{"d_model": 128, "d_shared_expert": 64, "activation": "swiglu", "head_dim": 32, "tie_embeddings": false, "decay_fraction": 0.854}
Below are experts of layer 2 (counted from 0) of a mixture-of-experts language model. Rows are named router (the router's row for the expert), gate (a neuron's input weights, with its number), up (a neuron's input weights, with its number) and show model dimensions 0-127. Each number is 200 + 30 x the weight over its row's rms, rounded and kept within 0 to 999.
After each expert's rows: a language model's description of what the expert responds to; "mostly gets" lists some tokens that are sent to it at least half of the time. This comes from a sample of Wikipedia text that the model never trained on.

# expert 10
router,211,193,241,232,178,232,186,234,216,141,217,188,257,151,211,202,183,199,135,245,257,199,211,189,169,173,170,198,194,202,232,146,193,198,204,174,170,176,222,168,171,208,217,193,167,212,217,226,215,174,177,157,229,227,181,209,235,156,165,206,191,160,188,168,139,153,215,172,223,198,260,243,208,163,198,186,180,220,255,188,241,226,224,281,178,221,183,229,168,231,257,236,199,175,164,201,137,176,199,171,166,159,258,191,174,156,212,185,209,175,227,202,206,212,212,200,205,188,237,178,223,223,214,206,175,159,243,232
gate0,190,185,217,172,218,216,212,183,209,183,239,229,203,226,196,190,187,207,261,234,189,125,185,203,198,177,264,196,222,185,206,203,227,228,172,221,154,211,237,113,189,197,228,167,251,226,218,216,186,186,212,228,191,228,244,196,209,145,137,223,197,178,206,204,158,205,221,239,223,235,235,173,229,165,228,243,178,208,233,191,167,213,179,181,179,240,175,219,157,213,217,181,195,148,203,216,156,172,210,156,164,150,224,192,189,206,231,188,217,198,188,238,218,177,184,221,119,181,201,216,168,170,230,138,169,130,203,150
up0,200,152,246,210,209,238,230,245,204,199,269,229,200,264,206,179,191,227,201,203,177,248,192,190,280,178,204,238,271,231,171,202,163,220,185,152,189,223,222,192,190,206,167,179,207,202,211,185,246,241,194,188,195,218,206,202,172,194,197,184,192,241,232,139,154,170,160,268,247,203,174,253,182,248,220,228,211,213,220,219,229,233,219,214,180,200,172,228,210,181,213,198,196,182,169,238,152,211,256,236,196,181,243,203,222,195,190,173,252,217,175,198,182,189,227,210,157,192,211,213,229,210,230,273,246,148,181,203
Word pieces after a capital initial, mostly L (L-em-on, L-av-ransdatter), plus line breaks, pipes and score or time digits in tables.
mostly gets: " Turn", " dis", " ref", " Res", " fail", " ev"

# expert 22
router,204,222,305,260,166,207,264,205,188,209,149,234,231,186,174,185,234,229,173,186,245,217,186,181,171,237,218,194,185,166,177,165,178,231,218,230,215,233,179,184,199,226,216,187,181,252,135,231,196,231,191,216,200,190,183,184,244,201,212,187,175,248,165,128,183,228,237,206,134,176,217,233,214,217,221,191,260,202,269,197,228,162,216,227,212,222,159,246,221,212,200,192,186,209,209,220,180,232,196,180,246,227,180,159,185,166,205,235,196,203,194,168,190,245,203,154,214,213,180,184,224,229,178,206,157,172,169,171
gate0,232,170,205,177,244,203,255,152,184,205,219,207,236,189,193,188,207,251,187,165,161,209,203,196,184,255,245,154,245,197,179,206,190,187,233,244,202,183,175,210,225,223,252,206,160,205,194,197,170,249,219,160,233,179,197,196,183,169,235,170,247,180,205,190,322,282,183,215,170,256,200,155,164,211,202,216,221,199,196,165,179,174,189,195,202,205,182,240,200,214,158,192,197,232,185,221,202,231,224,228,170,225,186,201,190,188,239,145,199,156,175,179,211,258,203,194,153,227,196,197,211,280,218,195,196,202,172,198
up0,190,153,247,182,168,206,242,205,234,180,184,207,195,193,134,222,239,185,216,160,210,244,195,213,201,304,237,192,225,239,207,178,219,236,220,236,226,188,235,198,197,244,211,224,177,242,208,240,224,179,126,277,162,171,215,213,303,189,178,196,209,183,213,168,179,218,201,198,167,170,244,221,215,228,203,176,205,188,222,167,221,192,204,243,204,200,157,235,248,174,187,195,246,202,187,214,186,216,207,196,243,200,184,229,183,250,191,180,136,167,177,172,194,239,165,191,175,197,206,227,215,216,207,200,182,161,221,210
Word pieces right after an initial H or h in names and words, such as H-ip-Hop, H-ump-backed, h-us-band, H-ug-hes.
mostly gets: " song", " FW", "uman", " 0", "now", "–0"

# expert 61
router,251,210,183,216,168,219,192,166,213,231,205,173,128,229,174,224,287,150,192,218,234,144,191,269,241,183,232,182,172,185,175,228,194,166,205,257,220,150,210,218,182,250,224,216,168,217,217,173,197,222,200,196,215,224,224,196,257,239,245,193,243,210,251,214,173,204,196,203,177,192,152,193,231,199,171,226,252,262,153,190,220,233,193,186,233,172,215,215,225,151,200,238,186,185,177,203,179,195,198,150,182,219,200,211,233,220,186,211,167,163,222,220,260,189,214,183,227,147,143,183,190,177,175,191,193,223,227,196
gate2,220,135,189,128,242,229,222,219,142,228,202,199,195,193,249,236,216,206,180,186,218,199,147,208,177,175,222,205,173,221,155,186,220,205,205,221,140,174,242,213,223,277,164,243,202,206,204,180,198,208,184,206,177,247,221,202,163,237,229,170,159,212,258,152,208,185,253,196,203,224,143,121,215,148,216,198,218,209,230,192,200,203,186,213,200,192,204,226,150,159,204,227,221,210,211,196,228,172,233,198,199,232,213,227,217,197,164,203,186,189,170,178,210,189,187,203,197,170,217,257,202,133,183,123,183,171,248,173
up2,177,190,181,213,192,185,224,190,237,178,149,206,183,252,192,195,164,186,215,251,176,242,236,210,223,229,181,224,203,188,226,171,175,176,181,160,175,216,259,211,197,191,188,231,199,228,212,245,244,193,217,234,189,222,127,219,157,198,191,166,165,167,227,239,194,256,128,157,220,206,168,216,225,187,198,127,199,202,226,158,267,233,219,181,172,204,156,233,166,162,150,212,195,197,193,205,195,186,169,155,196,215,204,180,248,219,181,215,233,187,186,197,210,211,217,163,227,254,221,265,204,158,188,134,209,228,251,215
The -al, -ar, -ical, -ic endings and national or political adjectives like British, Roman, Soviet, military, civil.
mostly gets: " British", " national", " sub", " military", " European", " Roman"

# expert 62
router,212,246,195,208,227,173,183,210,184,220,180,180,170,180,268,197,187,161,175,169,151,173,174,197,196,177,209,126,189,243,157,238,135,185,193,144,155,192,206,249,170,227,186,207,217,186,250,165,214,188,215,158,237,248,150,165,177,193,205,168,164,192,196,204,240,187,160,181,231,178,202,196,250,212,195,207,233,204,201,200,166,179,216,198,185,186,177,162,189,242,245,231,159,167,171,183,194,209,189,183,147,179,211,210,180,240,212,248,195,239,193,185,179,166,173,253,195,224,172,163,188,154,157,220,236,119,159,185
gate4,188,227,192,267,168,179,219,189,161,202,248,204,175,206,205,168,191,180,179,165,207,223,188,192,266,224,184,152,194,211,210,246,224,199,234,225,165,206,191,146,220,231,228,142,238,233,152,214,196,212,167,192,202,189,209,178,177,223,162,189,207,209,145,172,188,174,171,209,156,167,171,156,240,200,216,121,215,188,255,185,204,123,219,224,271,185,266,196,220,213,181,193,228,181,243,200,232,165,201,202,247,210,191,220,204,178,231,195,189,186,188,179,207,206,211,199,147,227,194,194,203,235,178,192,212,115,151,167
up4,161,175,233,205,212,276,161,166,208,190,203,214,183,163,195,265,210,282,209,215,251,187,185,204,235,208,200,206,205,192,254,193,191,249,223,222,220,175,227,150,171,210,190,215,196,194,186,165,185,145,201,182,209,167,173,222,186,131,197,167,176,215,222,209,180,268,196,185,203,207,148,169,173,158,273,225,181,152,238,145,216,242,218,222,221,211,208,165,222,152,184,183,168,215,207,176,250,173,194,178,173,203,195,289,221,196,222,216,191,215,221,204,165,232,206,225,197,212,237,183,197,194,208,151,209,214,206,151
Sports and election terms: qual in qualifying and qualification, season, career, medal, teams, plus are, were, was in results.
mostly gets: " are", " were", " more", " Total", " football", " those"

# expert 42
router,203,133,180,221,243,198,183,247,176,123,185,223,196,195,213,185,144,271,181,236,245,246,212,172,189,199,185,258,179,220,241,214,184,257,174,206,164,201,185,223,143,180,148,169,181,231,178,218,198,191,205,197,208,264,178,249,176,153,191,157,180,215,196,174,179,207,217,190,227,195,228,188,182,214,179,162,296,194,257,228,169,207,211,229,203,187,207,218,201,212,200,151,242,215,166,189,177,156,199,218,206,212,185,226,222,153,182,171,221,204,188,153,164,191,168,233,227,225,256,196,218,201,220,175,182,211,190,180
gate0,145,183,213,171,228,186,214,208,201,209,174,222,147,186,257,225,236,149,176,206,192,188,192,199,123,171,196,187,243,188,197,247,228,199,213,208,205,220,237,188,183,185,177,212,179,184,224,202,272,160,191,226,215,206,196,187,183,192,192,211,170,171,179,178,208,168,177,181,248,227,271,201,210,177,252,239,199,179,228,189,179,204,159,127,174,154,134,188,225,146,176,194,217,220,273,164,180,220,132,258,217,243,168,221,167,179,215,207,215,220,199,198,190,150,221,147,202,163,204,210,219,220,180,206,217,224,245,223
up0,222,209,219,197,186,185,209,187,208,194,213,164,149,235,213,240,178,182,149,221,160,237,255,197,214,219,245,225,190,256,178,217,220,141,174,225,185,200,222,242,266,218,204,160,184,239,213,266,163,241,211,238,186,240,228,134,211,227,203,216,247,248,214,254,195,194,251,187,176,212,192,145,211,229,179,254,227,173,193,205,184,234,160,146,203,184,244,207,203,223,191,169,200,186,167,247,190,208,163,184,172,165,195,185,202,227,189,185,225,239,204,188,217,197,211,174,237,226,233,234,129,143,198,198,186,223,234,201
The piece it and similar short endings after an initial consonant, as in Split, pitcher, Pittsburgh, spin, Traditional.
mostly gets: "it", " For", "ranch", "urt", " Ann", " Pos"

# expert 50
router,153,236,243,201,214,161,192,209,184,197,179,235,242,194,210,241,191,168,207,221,203,228,174,218,209,157,244,206,197,202,219,172,163,157,197,242,174,215,215,162,187,177,250,234,202,246,192,164,272,191,224,202,186,238,212,234,193,212,201,162,205,218,168,163,132,156,241,221,252,164,212,179,222,232,200,247,225,183,250,213,201,143,193,252,218,250,156,245,156,229,160,259,160,185,190,202,208,214,172,217,182,201,166,228,210,167,202,211,147,167,239,207,180,213,195,258,207,151,202,191,195,142,178,206,196,214,179,227
gate0,179,223,201,206,214,205,208,207,225,179,225,154,254,192,217,170,182,204,231,237,209,197,179,131,217,129,166,199,248,212,217,229,206,194,191,198,153,232,242,205,209,252,226,188,214,187,198,218,157,193,227,165,186,200,192,210,183,165,207,274,187,142,188,149,182,238,204,224,213,183,264,231,211,168,148,177,212,238,211,162,191,199,175,170,194,229,196,278,227,213,236,220,177,210,174,234,188,169,266,158,155,229,186,226,173,205,182,203,222,213,197,114,186,171,257,163,165,169,193,207,181,180,194,241,229,195,221,204
up0,176,196,198,244,194,179,191,159,131,135,157,217,187,218,185,162,217,203,203,139,225,207,202,207,153,200,213,179,198,127,230,182,187,180,222,219,173,198,195,230,205,202,244,213,178,246,181,180,183,266,253,133,132,235,192,200,224,200,187,227,212,203,207,241,203,174,206,143,174,199,208,217,224,221,188,162,140,217,208,187,183,163,168,222,158,214,217,192,183,207,191,207,230,193,199,211,217,190,209,265,185,179,192,251,170,177,193,278,165,214,204,213,147,223,193,191,231,212,172,174,179,211,224,187,191,245,112,180
Inner syllable pieces after a first letter, such as n-ood-le, n-ost-ril, w-ood, sc-and-al, W-at-ford, plus stems act, cent, work.
mostly gets: " act", " cent", "ood", " 20", " sing", "ost"

# expert 33
router,232,192,157,215,181,189,151,207,267,194,205,131,189,151,213,182,174,202,177,203,266,158,184,192,218,272,175,223,200,220,222,202,152,244,211,217,158,208,207,191,213,169,212,218,255,174,212,234,230,195,223,233,247,252,221,142,231,186,231,195,227,234,205,233,220,184,231,233,153,194,181,173,216,233,164,219,179,207,204,204,178,208,206,253,242,179,172,195,245,165,165,220,178,226,168,154,141,183,210,240,196,204,159,200,219,217,174,205,142,188,238,174,229,178,195,198,231,176,183,237,135,169,168,179,200,221,206,167
gate0,250,205,197,133,203,196,200,170,253,211,154,179,210,219,245,225,209,194,191,174,222,176,216,199,191,223,221,136,185,197,198,210,216,195,178,234,225,212,170,214,231,231,207,276,266,153,239,151,245,212,124,209,197,167,252,136,163,211,184,225,188,170,243,183,219,181,183,224,229,187,180,189,171,193,169,137,181,145,179,188,191,145,175,220,213,186,174,173,179,185,247,194,231,219,172,195,153,178,228,214,147,228,196,161,206,206,186,194,226,194,207,163,163,175,220,217,215,227,229,203,158,168,183,151,194,229,228,175
up0,215,138,237,170,188,206,170,189,190,225,212,213,234,188,195,173,275,253,251,230,177,207,180,181,190,208,238,204,144,221,187,188,196,245,184,235,144,196,229,208,230,210,199,203,189,168,197,205,125,220,230,206,242,213,150,275,192,230,215,225,220,222,202,193,197,223,179,159,179,166,207,235,217,238,185,155,242,194,177,214,211,208,179,216,240,154,208,194,175,150,208,175,140,154,130,196,175,198,268,250,219,171,235,187,184,241,206,185,223,238,208,222,195,179,215,195,187,231,219,187,181,234,176,219,194,182,219,265
The er, or, ar pieces inside words such as mot-or, tribut-ar-ies, Crit-er-ia, plus nouns like player, president, son.
mostly gets: " player", " Col", " Bar", " class", " president", " general"

# expert 53
router,179,221,208,205,214,199,210,207,202,217,208,219,234,172,147,245,234,182,200,150,154,176,184,150,245,259,200,170,207,213,189,205,167,174,210,153,159,227,199,188,192,177,149,188,233,237,225,175,233,188,279,264,192,193,188,223,214,176,192,219,174,191,246,255,172,165,189,220,241,204,202,234,197,211,170,218,141,153,184,199,221,169,223,234,228,177,230,158,173,210,175,241,160,162,222,177,253,202,216,249,166,183,232,188,224,239,183,206,178,209,222,181,187,154,145,203,177,201,184,252,158,151,174,203,213,139,196,180
gate4,209,160,170,220,196,178,217,226,270,240,236,289,206,197,208,195,187,142,214,235,188,205,149,142,208,230,172,217,198,237,208,167,191,197,194,230,188,190,220,193,181,185,145,172,217,183,241,195,196,233,222,198,180,153,183,185,218,131,185,237,155,275,196,211,177,176,171,160,216,214,217,208,212,194,220,203,238,195,179,208,239,224,204,245,198,207,188,184,151,162,176,151,140,194,160,170,231,228,212,173,167,163,216,210,172,221,209,171,198,202,188,196,201,164,202,258,184,190,195,211,235,221,241,199,224,108,241,192
up4,222,145,210,166,193,224,219,155,180,132,215,262,210,160,196,157,207,207,189,201,244,194,252,227,246,200,190,214,184,228,191,185,218,177,198,242,228,202,237,189,152,179,246,247,198,250,232,190,215,208,212,144,225,220,207,182,196,185,201,213,211,217,216,205,184,215,240,143,167,208,200,146,238,180,248,211,185,219,265,192,178,279,198,231,193,201,211,181,237,212,225,213,233,162,211,221,156,219,173,231,203,136,183,167,161,223,184,218,253,144,150,199,166,240,218,195,220,214,189,189,231,241,207,174,238,153,197,201
Ordinary nouns, verbs, and adjectives after the, a, to, or was in running prose, like injury, reduce, south, used, released.
mostly gets: " j", " only", " used", " released", " held", " known"